From a checkpoint of a small mixture-of-experts model trained on Wikipedia.
Size: 12 layers, width 640, 159M parameters.
Experts: 32 experts in each of 12 layers, 2 picks a token.
Training: a variant of Adam for the experts, 1242M tokens, 9631 steps.
Below are experts of layer 9 (counted from 0) of a mixture-of-experts language model. Rows are named router (the router's row for the expert), up (a neuron's input weights, with its number), down (a neuron's output weights, with its number) and show model dimensions 512-639. Each number is 128 + 24 x the weight over its row's rms, rounded and kept within 0 to 255. Numbers have three digits each.
After each expert's rows: a language model's description of what the expert responds to. This comes from a sample of Wikipedia text that the model never trained on.

# expert 31
router:088146113123123125186153125133152085107109116092161115099138165129116138129175121165128136124139133119132127136102131082128098162104116089126128080126105154128156101144123112176142111155134142130155150161140087118104132110145157175153140189127131141130110146120113122122125076088120120115145133103151094122124100153147139123125097120155143109176150121136167143128127104171138136104109
up4:096111161127131148148047141112139136117075107146113121134138121090107105112121099144144124144160135156111143096131127098108126119141143109126149130129123148119098156122106127089106171162144148139104086141154105132150109155127150136135115118111107104123144100138136143159105135115123101134134182176106183106154118100160145127112168128114173112144120127118103122152110125094082160138107
down4:143166137143111127169098129081108146120136142117104102097126137115129121160135123130125133102110148145126112102129113140109133124114110082176128121126140115168142111106108125117078101113135080110101112104118124116117129094105158131115190140141097160147083118141118128093147107108137139150113095152114125090151100155132126149127170150179136145172107162119136079157105109101136152166118
It responds to: Table cell separators. Pipe and semicolon separators between numbers in data tables, plus signs like −, +, £, €, in standings, election and sports statistics.

# expert 24
router:124178137136120114158150135112171175083093113094115166128166190114087129126101149149104117104138137114123096102151137108127126147082107135104161120114104154099151114122110095131134128104160087156135149147133107104123104101140129145142166122137147138072140122119128100104097130114105136155133127109151091120150142119136144093131097105138151109176145119165179116119143152139153126120069
up0:169086113192112140155122118086160132090137109140100105110087187100132132128148099112141137121147200155163120164144171152139109143168164119135158118106108123145171111112171118128101110126115075114139143146168150148077130106124165166119133138165120142110122179144137177095119155129069151155138119153134142171146112140150156108141107166103155153154107121101119153116101135088103100136124
down0:155093139132083144101112102111158093079112135105125111121128131105154130165113113154138116160106116131109144138136109139117096120137148132120136111137109152183107104124115113129147119150106102132163153116135125160123159123115098148164081109148145148133162151158133133110116136142135148168143138152143136104158121105148132116133090163090117119169096102130089180134119137126143112141148
It responds to: Given names and name pieces. First names and pieces of personal names in cast lists, tables and credits, like John, David, Natasha, Wilfred, Cornelius.

# expert 19
router:089113107146123100157150152138153163133124115160156167127131166131095102109110110134126151119146105144176115092146136107142149171139128108144155124129068121130162100156115145159132128144152143101142133123170106123117164142192158114080153164155160107084148167109099084137113135106154108115118124104128099139133103147122146138161085092141138126126131154126145161138097107120151118091108
up4:147141126114105111141115126106139115119140144152100161133063140148109139159176151142150164120097144107100128173114147103143158156166155152138156111116150133138162106156129120131104143162134130097127138092137154161114149144143123123105124110138143130194109112136115124154133113144120155094156129127147178111103113135121125151102118128134112169131094132127156135136135138093149146159087
down4:136098162120158099093123127148128105083150130125129144107115120099133155091129123110134127148140139117166104141117116132121097100142114142125113131086140162130132144157104118115125159094139162136120106119093152120161120097161105147130111181107140141096127083116139121144113165107129128118120170115080079127106127145112146152105144106138174130153169130122151086134100108106123115129114
It responds to: Word-initial stems. Opening fragments of longer English words split into pieces, such as struc, expl, dis, des(sert), usually after an article or quote mark.

# expert 27
router:101142123130110112178168121112135162115134097129141171096137151138090145140130121152111134085127159128144127110132137119134143179116096092139151114129066147120147104144101130163156106128117108123121143140133121110121143149145134146175143152146109115122111129121123095119113121096126127106136128088149046124180106139128153139159110115136121141155132142117168130134104113146130102090124
up4:147122140142093093104119119132098141112117113124138136166148111131132143114097144121124145108120143163126124119096147081133128081129111063156109111100133119087114131164117106101123090101154090130154101133126072143122089116140139111118129105120128129130137156156126158101128134142139168109129136098152155097156128112115098125086119088133159128155150112182123106070128114129108095116130
down4:114145142155159131135103103135159128136117174157185146110157116130130129090108139134144103140150147099130131133131111166143102137105133129145127131135064138155164139079115131099130125131140139136162118148107127146077170133131127149086139155144117154122135129160126121159125110146153128129113137105122144149090120136133150108132102117144147137096111143122086164152120142116112163138106
It responds to: Table row breaks and fragments. Line breaks ending markdown table rows, month names opening date cells, and odd mid-word fragments of rare names like Pent, Atl.

# expert 20
router:109107107112107135144144138135171168099105112128132163127120155166104151122129159120135141126145164108165099098171138123107142144125107107131135112137119123114167112132097114145152121137169139140112123164104142096091134127109138160097159162151121123124134111097143105123098083093101148103113136082139104121157133152117096152139126102133147114159163157121125114138149152148136143102111
up1:178084103121142121150128127105133145095166140104186110162178057115166145097118156122108141135145139129153133123086140144126132159129141113161132120126152142103105130116105115167085155148190108131142141144097103187146137141120064103143147138138115134114167118104139125126121159083152150130160143146107126138138115133154079124097162140140145102142141144097112141118106114162161096163145
down1:142113102099175106149179122114128121148137117150139112134173143126167105093134137083144155109171137128147089124140120139142209104131140161116126115164148136182114163104127077147115119157130123103141131095130115127134149166090110147164114144110157132090118083164153113138128134131096111126113144120169105143113114121130145123141149122114098083110092148113137121114141152098123119160135
It responds to: Numeric punctuation. Decimal points, commas, and symbols inside numbers and results tables, such as times 1:13.47, percentages, and units like cm.

# expert 9
router:124163096110077130186173135150145138127107114161141137117134162139115142112121135130145139146154101134153113118134125127104129148122069075100160115145064144162142094091090149160156107143142099140122141131098110073114158118140128135105162176121135138105125123063085084115123128123159123128122116123165075126144110127145166109167123104136130155170137131125139115133120129139146115106086
up4:116117095126123135123113140135139109168132120128090133108170057141142169093108143115144080098140079135133158136097138124151130095177113134125100125100095128127121125128118129130137186137113127137108141116093135130125139165130105137106122156119127094131102143125133113142157148123112146156100092145127094113138122134131106128138162175140101132120080124100119167147129146134070097119126
down4:139114105137152100137139141126126094105143132127134161135075115108114115092147081147098105129168126149163150094146158095114140103100159134161148120142132113142142150167163134132130094155161128094138135113159088136106141141116156110125120119130072123167139083179093106146097121151145118130137139092131130128125107123141137187093090139103138119156118175165131122140136136174145153131133
It responds to: Capital-letter initial pieces. Single capital letters and short uppercase fragments beginning acronyms, gene names, taxon or proper names, like PCR, TRAF6, St., G.

# expert 12
router:101138147145116110184132152109141123127108082121142148150132159123132136120149157127133142125156140123146107133153130112131163166144103118131142118125109119104165127140088125167167116160169098141097139152138068110107131158112129122110139149167144134142148137122155112138070113113118119142127098126146073134129118129157124118142102127159145088145154138155160142127126131130136125086084
up1:105162115101161131163129146111118147152121125096111149172157151121142161071125113090138132156091099135124079166103110169138147109096139116125118147106144167125115091120125097142091167142105161125188142058123130112094094130105128166108155131166132104076132154156141121135163152113085136152145129114160149128119144111130127133114123119120136146145120152097133099109102144144114134145168
down1:117082115122119138114206146128138127156149105098124079112140111134099080135176153155091109095110103149161123136138118128138096166117118146106151097132135144163169143127113151145082079150158095148121103174136130151180137106129083177149130156164125133130106125138126152089112139112169162126113089099119155166149118118137144155141109163130101120085141163133132123160174135172104179128077
It responds to: Table and list markup. Table pipes, list dashes, blank lines and heading equals signs in sports tables, election results and structured lists.